Weights of a small mixture-of-experts language model, trained from scratch on English Wikipedia: 68.2M parameters, 64 experts in each of 10 layers.
Below are experts of layer 4 (counted from 0) of a mixture-of-experts language model. Rows are named router (the router's row for the expert), down (a neuron's output weights, with its number) and show model dimensions 128-191. Each number is 500 + 40 x the weight over its row's rms, rounded and kept within 0 to 999. Numbers have three digits each.
After each expert's rows: a language model's description of what the expert responds to. This comes from a sample of Wikipedia text that the model never trained on.

# expert 35
router:508527553527504492462451535511501514492575532516500484431490463516476512527554542516460441491447524505523509504508531456504446571482516549496539514534551491533529493466495482469427524488457541
down0:429459460467512532628513484503489503489485526530446516608459508503471522462503496500513527504503497532489524473480494521489518488454431453476474533559548403401564452453519473513492532485481566
down1:451538495494469489535516522516495439542534531563516481488498508559492497465544529539508478508470523463474472466532500511508515552516448490459458491487475469414533515467504500484523431436544483
down2:540489475474486486476522476533500448479477537583497518454458485509497435505489491470478550559416547499555465481500494530467451523465513451473464558479488525562469607378495511503512482471522450
down3:494509520549519497428542475501516462396488526487525527452434451560531582520469503526513563558509530406495484546504456488503514526507451566508424533533495502523496506512512547471480491478413501
down4:478505480511477527542505477553514497522532527476480442510499481555505501539469528512493499564494465475530485498545488574523532539511520472534564509470457556415547500433482517487521426524477539
down5:446475578526548526518523497483584501410437479480535446530470470511476540543463432538563552507549495443545548486539481532559441532498517475532471557473489469531584495489533481519535430546527483
down6:473526447475455500536582515464430479602553492561524476525472540437493567482458527439582545461526479534483524540469550499507418552520513518569505417474428437522545573507507471431502506535533583
down7:489542551462478449480482493537538485491518607517419474522526551500568458499462576442463530480526558418613490523560555415467594476526539540528543491577513464450435519494446490522548443527473431
down8:572548470471526453494481524503509405553535628505514495520522558532570519512499482488464522443499553500531452498513563489510462463431487476530599529599440479503495528511462531507460402471472467
down9:469506575523507537494512472480518499471522482448427487498461562533497560472446511447463485452576510463582430499490505485564534482498497473536443516413461552462511467526525502520521480517513498
down10:555494544505454471519463532480466557554491434491532611460504468550424513430471470506506571517472468534589559497524492562488532450485428521493477545479430520500468509532482469528556469558485531
Description: Non-Latin byte pieces. Raw byte pieces of Cyrillic, Chinese, Japanese, Arabic and accented characters, plus odd mid-word fragments like st, sh, var.

# expert 15
router:475487483537519497544469521579512510484554532526511510473523433498514474483568575560539451424558527481489481533516570456507518471519433543478498566482500535504560519479509469506475469479553534
down0:447524551527493536481513487440513549445485602539500398587438500501567523480468461485501487497552529519563476474579467486498520542530509523477466496534516422523446463513424498489456536575496494
down1:499391525508574478564489473414512498527470453548512535491490436547579387491450525547526505524455499395516567555542564472485530516466524489582561551483461549481520534479424514494518478480452478
down2:502538513504454501489482409485502491514531519487486535546458460441489413530530412489541525485490514551429531530517501531458497455520474481397551456509426389564501501486530537472511517523506412
down3:502469505529503531531491507520552518492500406476467546496502513510521553526456454510486510479517462541465490461483423574482606489447487504481428531464511481529474531532473472541466509498567548
down4:535537545482512518426521486560426478531527563562546558532487584488475498537529470470465451593481492470503535422529500548523497438496518527553520492483528449484508451572528468479428498473531534
down5:460504484474489557481506516452498512500502489486488468528445548535470546457426449443540467490520516551534503509479517461529509462554492470479460481491483476442494527567496508513492567542505445
down6:477459482467604494436500514537523506473530564521485516544485524536444476566581525492557524536447533526529465509499521437543490481516485560498549490486388512451532497431508542474548446454520458
down7:523525483466554528512441491540537513572498470525472543466492460430531502623553465588413470480530451515415527517503465525443459533528533539537551462537449429552522479527462554417535422543429449
down8:483433513497496458497543468425540524495462417536486480506489450496508551531490499569556537544522510480528535476465514508511503513497410516574504547471461447484516493574441440463587579508478568
down9:546527521494450499517471492499547525488597570522499481496504590551561496457526529445476448478518541511502528505476605473580517462475500531492432562462469455479493477522491479515491523541482576
down10:539521477542500458483489576497455457450435555588552446452529489505537523492545617519539472534551479516520515559567488469571486450471485492511559505483500590429498555530576413485468563444531477
Description: Dashes and foreign syllables. Dash, minus and pipe symbols in tables and score ranges, like –, −, ±, plus mid-word syllables of foreign names.

# expert 45
router:543527528533508438471541503532539502484553500499439508510530505523494554471516551489501501517491556505453548513507520564532453454517454558529556565532473525539520501494548462567492500469475525
down0:482476490442515521543500527563494548569537486488473507446477488445561537434481533512507468497467455527468492609553520507504525599492531495565519508467535505489501497490492530546532504541442494
down1:499518534440426470406513490518526518514446512459516516545495571495496503564522471479423461516537470536561515409490578581484453451463518550421449590489582455485546453448587500493534431496504531
down2:557535437476477503447519519458561534495478518468541481472529550490469572463543497505521458495545523487500481480446516522445509472458504553507501524553494498588550501494456537513422483517462495
down3:512490501537547518572481550479503514442464500464523445547489515592527502489469564446517532472434463486549468470582503454541473521493500545505447483500475531471478462468451486477510497539505533
down4:552512557570489539489488525543466477509548411490567504448470533541457512553542510485483554484464506509523514534582519486489506508534438386432483536495595527514542528509518527486482486513501396
down5:501508455429511535498514492412541531442506490462466500492561509548488525476525484548511549533496556491507431483436470527441522536601531489494476464499501473486492545548511520544531503505483539
down6:449526558585447555486533489530470421472490443449501547529450411518591430528453521543553563513561517550395451474512450439594567513473505501535489518513512473515478472537506497480580477501546486
down7:506569488515467463473522555533522487532474490540475486538508486513427458535540440544549466511490441491567581467511404477550500484494578443483514475443490526422473531506526543487494469469492484
down8:455553528444453515478558546454481468498515563488458396534559524503441533436500535471518522548464477505503496536513568479538403597501455471496490406547535548500468405543492483524460548505543520
down9:524471494563504526539500420569497485471524562474511513504519490489523446396541514458466422516451546515525495518484523511475547475476517490439501533449525485458503394537482473471509509522465477
down10:468509448429517498582547571501518473459466466535519488515572504520490530513614433488447411456524564551470543454411468468473487512480516509513544532482515515504503535533472471512438536458500514
Description: Decimals and abbreviation periods. Periods in decimals and abbreviations like U.S. and i.e., digits after decimal points in tables, and non-Latin byte tokens.

# expert 33
router:454608511560490546397466544451461437439520450496551546483564500564498519436471513471527454483451459544486456447525470546453518467496459516582481579515495484471563501512543456547509516447407489
down0:526541519594479492540548491532580483531548572431615531447508494455490516515513506580442429506531507538515483461553499468533616524502512493553467415471554464495542432442457484500414566548484591
down1:489486506429498524481551479562513437542512410502540490503539599488558491504486529490460459444548533514444424488560459512541596534497494499485492554512504553556539552489544420447455457424478555
down2:489529562543558513542534498518453554469541456500543490485528535533455520520464515447535476439447467472453379572484534453468531569487505472470490484461513458398559522508490483527526534448468524
down3:473507487535587458510477468577534509580571385470487515530468484448564432478511567594543477517530559520453591506492459464452464481465527528481533568506492469488495507467424484447436509532466508
down4:467434505459490497442545477531444488526482491578538515474530551481453506505549531553528526491558494530463439459523461417531532472484480537513499502455477444544536519492490552514520542474497464
down5:459509507529535459478403581459433510479514560515472496527494522540505487459597532517527494579448520523495507496479517547450440486518522523516505537503497489467416488452499539473507549501513467
down6:434552474505495544561507553549515483486451509570562493481480534441487511464542404442483530564479529532452495462487542495476525487536534518540498438523490527567441517489458486553530462471499499
down7:401527535503509474499469572477479544453525478540489409459478448531450432557483502525545534554516403538479491502526451516435517514445458465518515561513519466491460562481550540547504416545592500
down8:551492500461501498548451569502535554430457507480523533502523448553540477431550569480501481476503494436520497455519464434407553574545477551441542419489517509516575522510496523566539509472561431
down9:541445503495459507458528514489466549513512533470533482464520518499510495460504495453486488530485510431534615495534548500551490611498515496539558548446569519500400556514547490508507489484489493
down10:474431532494471492454507559519489431540501469496536514472516443443483462548456464520490517527481507430491492510547452464534520504485543496458470557533530444500545500466558480459503525603583439
Description: Clause-starting pronouns. Subject pronouns and relative words opening a clause after a comma or period, like he, she, they, which, who, and.

# expert 19
router:586549513548554516561429502531604475443479544518483521467540597525512467468567571466487490480509566463532486434542511497500501511414524521556494512474451514505492492500452486519485465460510493
down0:547543469483441514474491509467511575514514555471519547484567561503588435525530498454618507467567495538468521532539515452492506446514480444467470476506502483509417459522575478448546505480496523
down1:511575490523493488500498568510491530542515519512493507548501534577528547509498516468514553536469503475530522505519496449468493411441476477460530533514576442475477424470481509498550562484498437
down2:454529464421520482518499504481510476451509423450475439504443524497525520494462523570505462491458501532533556547486562546550537463482502529533451495531437445520569567497503485553527498590457457
down3:465464598546476513522493472484515501475542457512448509480577555504476480487502499492539433504543506464435480527521566386433571470502432558483495515491568444533464445518498519520472471496505511
down4:544443538477461492472656459537467423551497582490527548522469544546466486522446520551481458457404482578510540563580542525550419501441479544553533501482488468469431465527469489476530521572495467
down5:465509541493514465524461540473501538552540514451436540531544431483498577464479531445497578442522506459528501487530473454619560451487452514426450542514476510451517507546492500442494484522516590
down6:485513464429487515427521582563473515503511537479490520496461448483486506514508509531460458559546586572529515445522503554534428475541506445505423471580558541414453539524496461539519434533506539
down7:506444495530505458489510530436535490456454545537467469487525496555515489496511453502603512524457485524487480502471472465480505512477466481507474488449510534433488518481459464442471455507456473
down8:444493522483485591475577543555429479526485520475551503541619493521469460494503522527508476452458460549423410577516413453487495532473430521484531545505526438439536537495534468523484517534525433
down9:523439500518570497523475461501514478503445513580513486435546463500444566422510464469492542429548480481545484492481456467520559466501535468524468460491511474478453524535583494450489470523456395
down10:466448484500474461535527578512525582525535532485489459582482430404529476512502472550478402413509501467504533450473440456524423488506513501506523472535424496533428514459500480543551490483458498
Description: Vowel-ending syllable pieces. Short consonant-vowel syllables inside names and longer words, such as ti, na, ci, ora, ici, as in Pythagorean or Susan.

# expert 23
router:525548465579527478569517467546485490519452478491474573464505536519525523476504583513486520551557471459607443498538514529441484498533512391465470498511530499534570502488439531505471442491519508
down0:473531411559506483544555453463596521458486471519560432473463502506501451511395461545483517475507460447461460507490551508503468433558497445442493483517518575412490505479519429478466563513506546
down1:515464505509566540546492498544468492518538458514462508524558518551496547441425570511507473472550459557419454509503541590561456556444495486550506542468523472450500542501479479490504471519447523
down2:538507492406523488396520460522520544494568453458468509561533460544525540511480499489484421499534468495440543574443449440480550505469445532466488547494437464497508483571473537518481469542487444
down3:509475581523512452503522517444544474556501545462600508491524470566524561456492473512525567506520481568493473533512566457555500497473524530500449454501456504535501488501520509494420497480552517
down4:528561454635465503542427462480544519441436502441464552570476477468513400497444477535474470475546560503443455494531507512531497524529419530456451537498504463497547505508509379450478510525540537
down5:501433586516533532482539546485518508477502501530443497554555578445544493469485433535509570441508472447490459498573454547494537465415546494542514422559495479530488468504577505529475514529533488
down6:561523518487431510501489538552487451544543505479515495460485490407497494539437500534487431524437474485545488495468543517502512520504552507530501451433536499471523522539465527475487443492504523
down7:468496547478507514559514559483436479509539507409566509444513515472509501586474434516542448486428524515461542453477489485549523506468531475535518465497529484530472595500481423435482475452466404
down8:487438490536492540495531481491531483474519477502521531510469502429549537518493481504487475595522462537491609492492509539480502522519563478524482510483528559540572445525540520511523434486558486
down9:491467552527483468497533494537452542438512558446482494542446496543489460459516537500471616410500466469502485531485443499534481461427503507462510482560519512523544453560501509453486449545438488
down10:428452471491472514529445476500511506591561470503527525487426518483574495522440493486482474428492498447501504407394487495518479524565506532525507527507485525501527481535518440478479439488494544
Description: Heading equals signs. Equals signs in section headings like ==See also==, paragraph breaks before headings, and word pieces ending in -a (ora, ona, ita).

# expert 38
router:556518509538514464447494510564506516482560484477504558422501491585471436523548544584475503520484458513474502499482528578547507488529543494502523543530479569586465482492443490566451515502487523
down0:505424469533464448464507473439500474501532469494525549478410429524489468496486482425496572505468447508527589521474477440505414481512527440519553493522490528526484472547420604466516510469491500
down1:465502481443498496545504420477467502478454504464470541479460471542492468502466541469545483471471492529477462495455482395491505472574557538553432468406445501541498525515555446487464451492471442
down2:425528493560503547469434508483544512525482456547557525517462468552438526529442528497449557519578490481514573504414532554495464488471473502513489464443508465527566507527528456532504571562432460
down3:405499472491487481490516448392472511483516460494553598504509468507400452542405440449517536560488488517517464477502423506455522498512440516452558504406472497559517426513479458626446484493451463
down4:496564443493519506546486432467511485537496423478480486471434475493457515523511566435508507464517569427434471471458443426454482493515480430510476444438542465540570511486525507439499515546478466
down5:480537462463515532504464465448441452523448494489471467494448491449515421526513404477531483538459460462494516433608477480567526484484430530467530428405443464552511432507554490492498478527530534
down6:443487459490477568551565520531503429476495434531532532447497515468544469443543502514441423506524502508498477457490533446536459474534509470517505524468551518503496494454540453497467458502555507
down7:492527498518521478537522529542530548416474521381534527512533500458491561453412415483526459525506557528445533478575486480483543514473504413505460608498498496521514478497442529523470429482483422
down8:566531479516481585436580529546560526550496543569506583567495515451526492453490454528473478562532465453479504430500496571490525440538440486513459487505528504563449544406578497538495498508503481
down9:456449561525505517531503441505531431429429507452492459537481508493513485518488496512543492464562511514445491489486469494575486510567518511541505468454548538415490526499522550433494495518525480
down10:513483477510502419466578437473495416569577491550500517562477603462562530460464515467499474496517517492549477527428543521523448523520473534401478500436507485516524578477471508479581486528463506
Description: Sentence-final periods. Full stops ending sentences or table cells, and abbreviation periods like e.g. and U.S., plus ?, !, and words like Both, latter.

# expert 31
router:463578506584488505512530501560518434459466514470474576511470444502506522565571515534554576498511465418491461448467528512493513600506441437476512513581528464480493505481489477512506471451472506
down0:491516531480537543441454487501452467510519551455471509519442516462554476462372471545498466595497451490512488470453480475519508486497548503547499496491476483520538411529469612514490451466474498
down1:507487540451530520533448455478438434444434492529512425458509533496492486529473504437532541467498476506461487502506478494454537465459521468419525446531529415493539563421536515470482564530541516
down2:416528508577502515506468485487498428509435509533467432565544498507540480487530459532541507502553508503480521588542518443486574563550477487512600472524527476512535480529503521541524548452507509
down3:406531451437509489554547364511516462536442505518494483500557525475547472427535455507490549505466443451517510474486522538471492507559514474483527552537523520491433496455466453576586471523527625
down4:538501470452508399456511543470508539482439539534554526490415504470478487562425469549525468505565479460502525440517524424529486528500546491565495505491502448517522501552477533510469511476491531
down5:467419498481488590517479508488498509490483446497479549507501525537460478489478551468428537534514533463592555506519507495534409538433506507453523482512490489498473473502504458520508579495480430
down6:497493608498423481523461438536484532545513463513576536490450522543508442526473505515530561527433490550485418499596523472486432504577474546563496559470452476520478523457504462501487486454481498
down7:487500455519539539487499527527527496437469517542422524486469483550539505527504538562481502587549484417464450533492505491531547441524522467491522470485392498512563459568574533457473515514501498
down8:507475499490530620502422447541502473553460456515472504473564508565520493483443475529449439464523485391505534421498513518553556519536532424490563533529531496518549539499484537484538444502525510
down9:527485521532544483500485497447549478519483492440496554561483536556483481469420416477474595502514503502519556545481577438422528501483473459470486507491458516548463513485513423463438468454548443
down10:492513485539512516573558489396487486471470564504494506466475521470511459480511511538542427479456504487537578496456512517580484398507481532481563479467541516544557475476511496560599475457454440
Description: Heading closers and of. Closing equals signs of == Section == headings, plus of, commas, United, table pipes and numbers in lists.

# expert 13
router:523577428490473513454488461495485520509564504484463466468500526489473486496531565579533499470473490496402416452486530477463537498494507533519469478530522510566480510536453482465479589539523553
down0:537542428485455541480498493472474520483475528506509481483547471511477549473438451480520474504565500501442497548514523490466495481487533518527497459547486442538514492479566461482526442473488504
down1:531481487508468466474473532491488560541394434516464500505502518522506520523505446560505430589471471493546459484511490563457443498469404533447512549536500485507512436451544513485484507542457518
down2:489495445486444451512448565535423480424510493492531455511494471469554520520480490417497515509458521457484562545489500478501497625444539511513527424465509496502544499551529436492498541524526495
down3:488520474517535552501500428492481555450465469584468521508468583523575478479516587489476542498548552505523494511577520510549469517483567524455525627525573583467438492547579492540522568580488485
down4:497487468462529452555466421522569487486528498499492589558489446526493527438540461511502500474527478477493508460454563519452451448409489508495489574538533505500434446439536481560548512517495492
down5:504510466486610500508483562479537519525525453545499485549508527435529539545442444532459521505531538596620532515502415473571531488542500486478485496535456487491472483517528523536520422445392434
down6:529499525463478505417502496498489483552444416523540493456467487439543540449452504474502522452479467480537491456510494419485541564493561443494462499474544541470416453537522484541500502453436537
down7:453517555454510480587464442524480484506574498565549520529445498530517500492499519525456480506492472492432418473437521509503526502481468566514538467478457470584568424529474456431465520532489487
down8:517478487418523421528481525548478492519509560456585460499486595561557490535509525453495516495492509577513443545517538540527561520450478485399463499451485434496487489480532510491465506581468534
down9:479497504471514488490514532480481486429515521520445562443510461503484498467506516507493482441512570531456516480498490511486581500490496463592551489486543535479469501485519444512517507496473505
down10:507502513467490602471612529543443559486488559586449510521503521561440450510515484489545520533532487521503495551590459568465487410517486471477502460518518536393415467448512506517528507511482506
Description: Mid-word pieces and conjunctions. Mostly and or &, plus word-internal pieces of ordinary or foreign words, such as maj, ian, game.

# expert 42
router:429537540575506520464550492469458447529536508525560481486543501555452489456485517525505539492478503485473544368527474484506408463527529477495527517503473539538520483456547467504524505510540499
down0:466469481529493428445442424530542461512433489562557452502452462561496495496560508548485461418514502509503545552520442537490480463475549533528428511513436443534547533493511510536490544438478498
down1:433476558433466438452546511467436506507500512547461453496481567390452416522521497450484528521497460476477425527495421439553533474555434534586507531550439439522471503502542539446537482408553522
down2:566470547474442514518524554496497493459555482428515504424494500482498543530465479517459463517547450521477507483567561499480440496533566494547522489446493496561509459441446572551486559518465490
down3:509508487522557511476495476534466482504466500451472497460506482526554501457477460511475482522453490543548474531539512517447535550443533506494571514479510472484518438505476531547619492480481546
down4:513536544525423532495508516448530490484437503411508548469443422533447500535458507474543512501486533497563490474516535538504476524465548467470467471440391475513463480564514527448553476500506516
down5:513477504535505505501483524559484500522439414507448477509522448517465536485536512439473505500469492460507521539510542522497497507478554547496579556432532498497432472427570540547453540480410527
down6:445558508524500479489481515492495575445530487467473549402454500492518442470506608487511431553515555476515521482508525563451444474416491543508566552507537476469479451528525494463540508507467544
down7:470562510528488463516513502515560429541489454501477509512467498552509445473419490551457552493454482431532484501532547494504532502468505490471470424461528486426537553478467468521522384499460506
down8:538521570527508517494464388435629564508511499451534490552390481538496487512463489522515534464482457555506507519526562551483539526517546507527482484485547472455499490593469472584499598538499464
down9:564542537439507501602484558589525494521542508445516475511507549517459538500493507446492520511447503515464480424544402443539507503507492457544428490469480481437508494486502468538531443499580519
down10:580451549462558446587515526516528498473467478486469473526552496488534515437537520437548568513477487466538462473519524470526496580483448563514491458483497498501449445537486511577500549481462510
Description: Pronouns and main verbs. Subject pronouns, opening quotes, and verbs like was and is at clause starts, such as it, he, they, this, there.

# expert 22
router:512538508488531488477418519503525458535491570487498575484562457500531487491501501491474500447496506446539565459561448463485459537492523488535530498503447542548567482482473467485504472487509534
down0:485472429549550429486556484506457543485557497520463528549528524536495560544529491498534427429571531493519516505479529489487545507512517470511464486432547484551470548521449511499505472401504539
down1:503432513469465488482510534517523596544496488483533457427450455547537487454532605531540522488554499542526465433464515464483437514453522529412507389444475541555426546469515481500423544506581556
down2:459512548517501438531505446442471524540549468481494533454470440520541539538467519476431525477547486504490524474435548468475484539487501547502521504483506479481515444493523530490509514490448437
down3:525495453458538508546467481419464520546490513488449566538564441514488505523409533535487458428453500504553500497431516528465554507494488400496534485458475530402540473503466438491543446474500525
down4:428459505457557454492487498447489508503452425568475501435492493551558510486495446539505476464623523517557471530479516532530518459561500538480485465428431452488509446509510438494521547545508521
down5:516501509509415435497430476450506474458504465489509482492494496516499463500561448455470465485507562556512490552504499478496500424493566497512549568501465523512452536488504565515451509416508483
down6:463431538504475493597598530436562518493491530510483458472470452485528484534504455497457490448476567449440532537476464536512516469420496521500524440514584440466537505452498460541587461524543521
down7:514498522430540495480516562548541536515444517471527545441493468522523420489467530547492473530437464474561560544518561485514514442463476515480403570495617510494501532525531511527485519516509494
down8:466531506526461503517450463531482486512514478535555459514492555522560551506462480549518544515513520449438467517530517548435541490489519471489445526401496482519464544494458540535487461450529505
down9:527468496531547475440479492421545542534486559517464568483447490548495514562503509533577442450487477460486493547527470593512478470505541560506533460526496506474476534508452494529528567548461453
down10:511574499490553503488512444526493469469442449505574508517525513540418490498427482509409588557519540480538525446502507481547533461468424518520557567538452479547505533427481452566435588499488510
Description: Prepositions and title markers. Prepositions after a noun (in, for, of, during, by) and the closing = of article title headings like Renee Humphrey =.

# expert 21
router:570540482523458469555477511522477460493446509508503535506554531438500478451504566468435460565525504487515485437520544510490484473492519544532440530431444532545581512522468445464528454435504489
down0:509441508531499520459460511483424452503526449516455557541529568503529443543560444537470505431528517474520491480434512451535476497503536500471497503520496509451485502542500531414511441536560437
down1:449527475371453532520559527558556562472484485509446482475454537456430463442584506439507503500494557498488427474597453500597453437507522539498501460520490495438506461545431585515466547524502498
down2:489424458543407515475568497537491528557515431474452453530521524527510444497488474509510550482498527564484519487525497499513571477451472474560515545536566521495514537503525404479489507536467482
down3:484557452529519506506517524471533503545549524448576491493455461484517535499518481519524457495546462501498505499448454564519483487516419505525500488512458520535455509517475529504481494492497512
down4:485530513542460479597569506497592526519477496552519530542455496543529527446475450508444511491497475439474541482488448562483529496541505486542403472490442466476526494544502483573460497524496422
down5:537424540494482530474492463489507435621469525528467473463541456509503541522501582530512521519507560584527539517516494519488502540541526548522488531552477449574498466553488496527515490495550467
down6:475452497537485537596490477563437510424468588475440465496499538477508438447559536500472554437480449417518432523533527587524537441582474555474452459533517459535508541510527472493493431397585451
down7:441457486502477445434484533399467581487450481537501461517446538504473544468585493495438438552571514525488464467493537483547483433478485509434532507542482499540467474552519478504543456533518499
down8:525463525510538574560538512547516519473499590465502474468544507460505512457498532489448528560460532453487539476513477523532461533454473540466518521480506458510562487481479554570456520511463506
down9:552475461474526529541515502533502572467532520465497519533530575523510472446493568456498524525466496530533558514542493496480476461531460515519514508475507473438505459471485457474432530475420470
down10:451529498518467381528491473506562479561528508503536500441516551503458435441530493519459453572504414510489494462487488492495524548466521444536493470481520486547473536568408549499519461429499523
Description: Syllables ending in a. Mid-word syllable pieces, often ending in a, inside foreign names and taxa, like -da-, -ora-, -lia-, -ga-.

# expert 32
router:422565511580464485509484497481393474519438454506496574506519458495534418519482491573521573495451515465496498464626523471482397489532445420523534572543512534529454463511479527534526459503487474
down0:484487507460468539541534502470510530514567541558482435458487503494551525490485505522438455503444562560539519511515564557465460454488554493492471519500568559438508479441547460525451489502452501
down1:505504504497460492446466517490550466421471480467464560503510480489454517501502570508480479479532524497467493526457528571410469550512547492479469437466433470520528479541531441442508517598486547
down2:553438541485527476472458525471471477553544452506556466553528626501491534504417517531513469503489572552434490358530427495560525446531535471476479473450472480465502443495522517507517547490537419
down3:463509520597506456480452492496502415389512487525536455522495492488428466588426532482479515437531458364518516437524551462477538471492406582431559477461507458506472542493483539473523494584492434
down4:501407578522533474508503539471456496520536504508544508545532518581462491521483515483503461583457568547437478472561536519588479391531457495481406512557479461472536549486513533481451445502500438
down5:477531531478525455429478501442520533547568475479538484451460516516485476506525489412501487526447436500525551459510498453548512486568513423435535455401513412505516541523503527548517487570472544
down6:501515505535491514543521532477471458520551581565479514585553516588481447492442445527460503551508475509475482501418578488519494477516495488501481480571487483529551459489561506471460509506532533
down7:445461500519582473430495578505505472498466508515470579480558475474611485513527512493530535512446481466536503487516546555415530574460533482522515492583452553493526426508524491495463477557525479
down8:545465451492480505588528556391495512504535460533422515464494466505529509526504463497517455463517452489498478465472554446475480509525465505486513529468504419504512497465537468480460498495521534
down9:480425499524494513480485428489475443446532531491455541502551494548488547538476464505487462529494488475506456517476477476506463550505470542468455500549548545595503568538482509443524578488489526
down10:464395520488521541479494504514517586487492521543545438454501466447463425433493539488510489411533474463511464467485537559469503466462467512490454480423532481490495562499469513502387399496514467
Description: Clause-ending punctuation. Periods and commas ending clauses in prose, plus finite verbs and connectives like was, has, were, which, although, because.

# expert 0
router:473541429525450510475485466466532505504539479498461473491573527532509483512569547575466505539515489512536423467426559554459497567495480523467492563570502490632510464463480496498499470506521496
down0:506531518402543469512505514564518503506443453473507531560501590457448538502518536462557479533552501490526492495529496545443479626496480531468538513500562483484469509495448515471504482464498518
down1:496488554495444469475518452521493518499581539551544474554477477501558569565479488496490466512504524523420482475486403547442485434537480595484472525535521472466508461475537466401530432535533563
down2:429486447516514538581494512497442508484482538412480522530491418486479472504482432473437539477434463532489493532516561499524523507507555505472474422379523455590528449510528441545485476486509521
down3:489515548518484551499544532467510558455529498421542513476528489434533533464432541514485466494506488464444536543552519549595562544470585530560450578566510604508578479502418488529491526515439504
down4:467446437436472451480481484532509496480556483585524483496423540517488471474493577550484497536464513468467495494503483541543443487503477549587491513397530449441541511530495491484552521535478491
down5:460479548446503525563548484492555519472563494536476471487470466461555518483519524523517530642540468510563494480477475483545567552492458487598453486516597512467506520463554509513519447553443433
down6:514495505518503486544559529486539443515502498503496511473414545490558499513567480541545438409524539493472524535440511477487546563511515513548453493464485451443371481533532469452507513516523529
down7:465480534482528490438520513502522484529522513553549535454483515467579495534558474476523467504485545491475495448563562470557526466434515470472567541552497541526443543484504472523496518474440472
down8:447556440404483549540514514520453513501544524522504507547490528560557451536491437465500509545507474419508578496418516499504472554568531539467538492579493539547545567515504506530445514474508562
down9:539448515464566530473475507481479609536575429493442520511473526513491457492467442470427522532495489563538482455451481470511530595541511531500535411517524527561477467450534421513507531495467492
down10:440451533441555485471524505444444540560517546492493536416476478573482472468539487436498583523387532451496540495566551479486583523499539497554495528530537426559517486499495526436484504448457504
Description: Mixed word fragments. Scattered short pieces inside words and names plus the article a, such as Mogens, god, Mudd, and digit groups.

# expert 39
router:525561537531503450525516492558483502460548440456504499481621425472521489387490500557466508522518480570399516445459479546482496506465489482503498509528469456476497537454542460455478540505547468
down0:445496485395574503427551462489506477485502483501483506522484540514480487443473568479438569442490489479569531455618499446528463512554554527477526488490492449517507493523544530520482515530528521
down1:469503436447514546555546451423499484497487464482482532529509459471489500528472479582530469556521525511491460543542515534510517459570558603468433479464528444402482502479536514444523565408507398
down2:472510607539487578481482535499445476524560497495513517461493481472444411544458468453505535423495463480447517466536450435544468440567489519581428498522523417485507536471500579499503439493515535
down3:489576464415537474506483499519521578466505465482481565524474504409548447466440506601560559592471475580548481489507486548505482494482523444560504483529474550471457511517520590488510528510549431
down4:500497528512411537456522459465507471453445469497485534522444574494475539492484419452595518551486449488540525535507466548471500474538509503475509482458523563506524518501501485534506467542524514
down5:477514548420467490571466465517505482478459485417418478419485472547448516458455574539507451566446440455536523546462534523448472509452508550529452541441478525553526500476514471558467500452458514
down6:569401566450493472519475549565462553489488491513534487431499503450503447490553522473543504492549479484514506477497558518539568560445491513532515445512507546495549528511477473516526559463491542
down7:532444570497458458470507478532485471491606491507517588552514539528511507475537532495492533472523471445495469443470574533438497501466571477509453527443510501501532501503496467527557471595531493
down8:529498464525552595514502567464503440507511502518497455493515477517465476550485465475431498494516563433457451556470543511507542417537546575491531478527513483487498519455515518432486474532496500
down9:526505500541527567608472458469463493461497497502518550506413490497428493494501582474529478495541494513544528484466490448535502520534497442453426505543517527517504488529457499544455488565471520
down10:531523538505549511498519516475510443439532463494500520595554502498481548473479508525512533507559565451398453472466536516520406486532488516482511445428543534487501441359481465419480515556456485
Description: Sentence openers and periods. Sentence-initial words and main verbs like It, They, While, According, was, is, plus periods in initials like D.C.

# expert 30
router:501475502488518417548498500558512481517462503452474557498551520502470470570511527528516508554457461437504519472567521475458444595528411543508466513454520538537534503518518457504501468440578517
down0:428505435528493504477498582475468511543502416410512474542471413478412478560463489444528545482534525512461452541460501516543512521517510426527504454501496475487511484584480504501526500494469417
down1:486516506526561565511548471502455507458487528490558499502486450498558502457442521593475445561515486478439513420512503508430564495498514473551493508513495472464518487448508516568528485466460579
down2:506469498445507494447503489499535572439517501566561525466548521466512477542560439529528547490536462562463540528585483453482507502534514536513429497531494520482455537509411530524505516526402501
down3:568471475538433528473517491455475438426446501474481475507492535496421435583494442495488522486549558550495504443569462529539543497481518494511501550488514483505449488562535479460553411520527496
down4:489504526528551549494493525510462497531470545547497427516500479499502512580475464536541501437490479426538485557440553460473461498521490496443455436561449537481565488502531480564519456559507483
down5:480414516498523546435530433457505464512469550563413504522565524508434514547569493515442533469505456511532493508564427534464506443485494477483484532483525462454519491497540520463584465516483541
down6:545509498501535463531568524495431468449500604479497467434561543513535500490533546652531377510461404502458534495485529547481402463525493476506482461488448485510471468540516564463481479462489512
down7:484522478539538499525465523487534554506488446508555483486566461496482471525476518477509491506564493502483513486543480429495472540486516411478531514468532479498531540508462415551543498512481537
down8:467500484495492514502461541488497530466483511519580519546527519485487504480451430508524485528493488564521455477509478573562454498466494535585493516528524478495479526506392392555490437447458585
down9:455459511470522459475456488499545494536499379504507431548468484447458591517528466501519455573522480546499447541503511443524527445549497487506479529484532513521471599470510561505430451513528592
down10:530562490534525538503453453521446529498471503529521513526532479483563541492440442529420465441494379533459439524514526439529496525475509472525523567507471472527525561458519557526553489522469527
Description: Prepositions in name phrases. Prepositions like of, in, for, at, and commas within titles, dates and institution names, such as House of Representatives, Court for.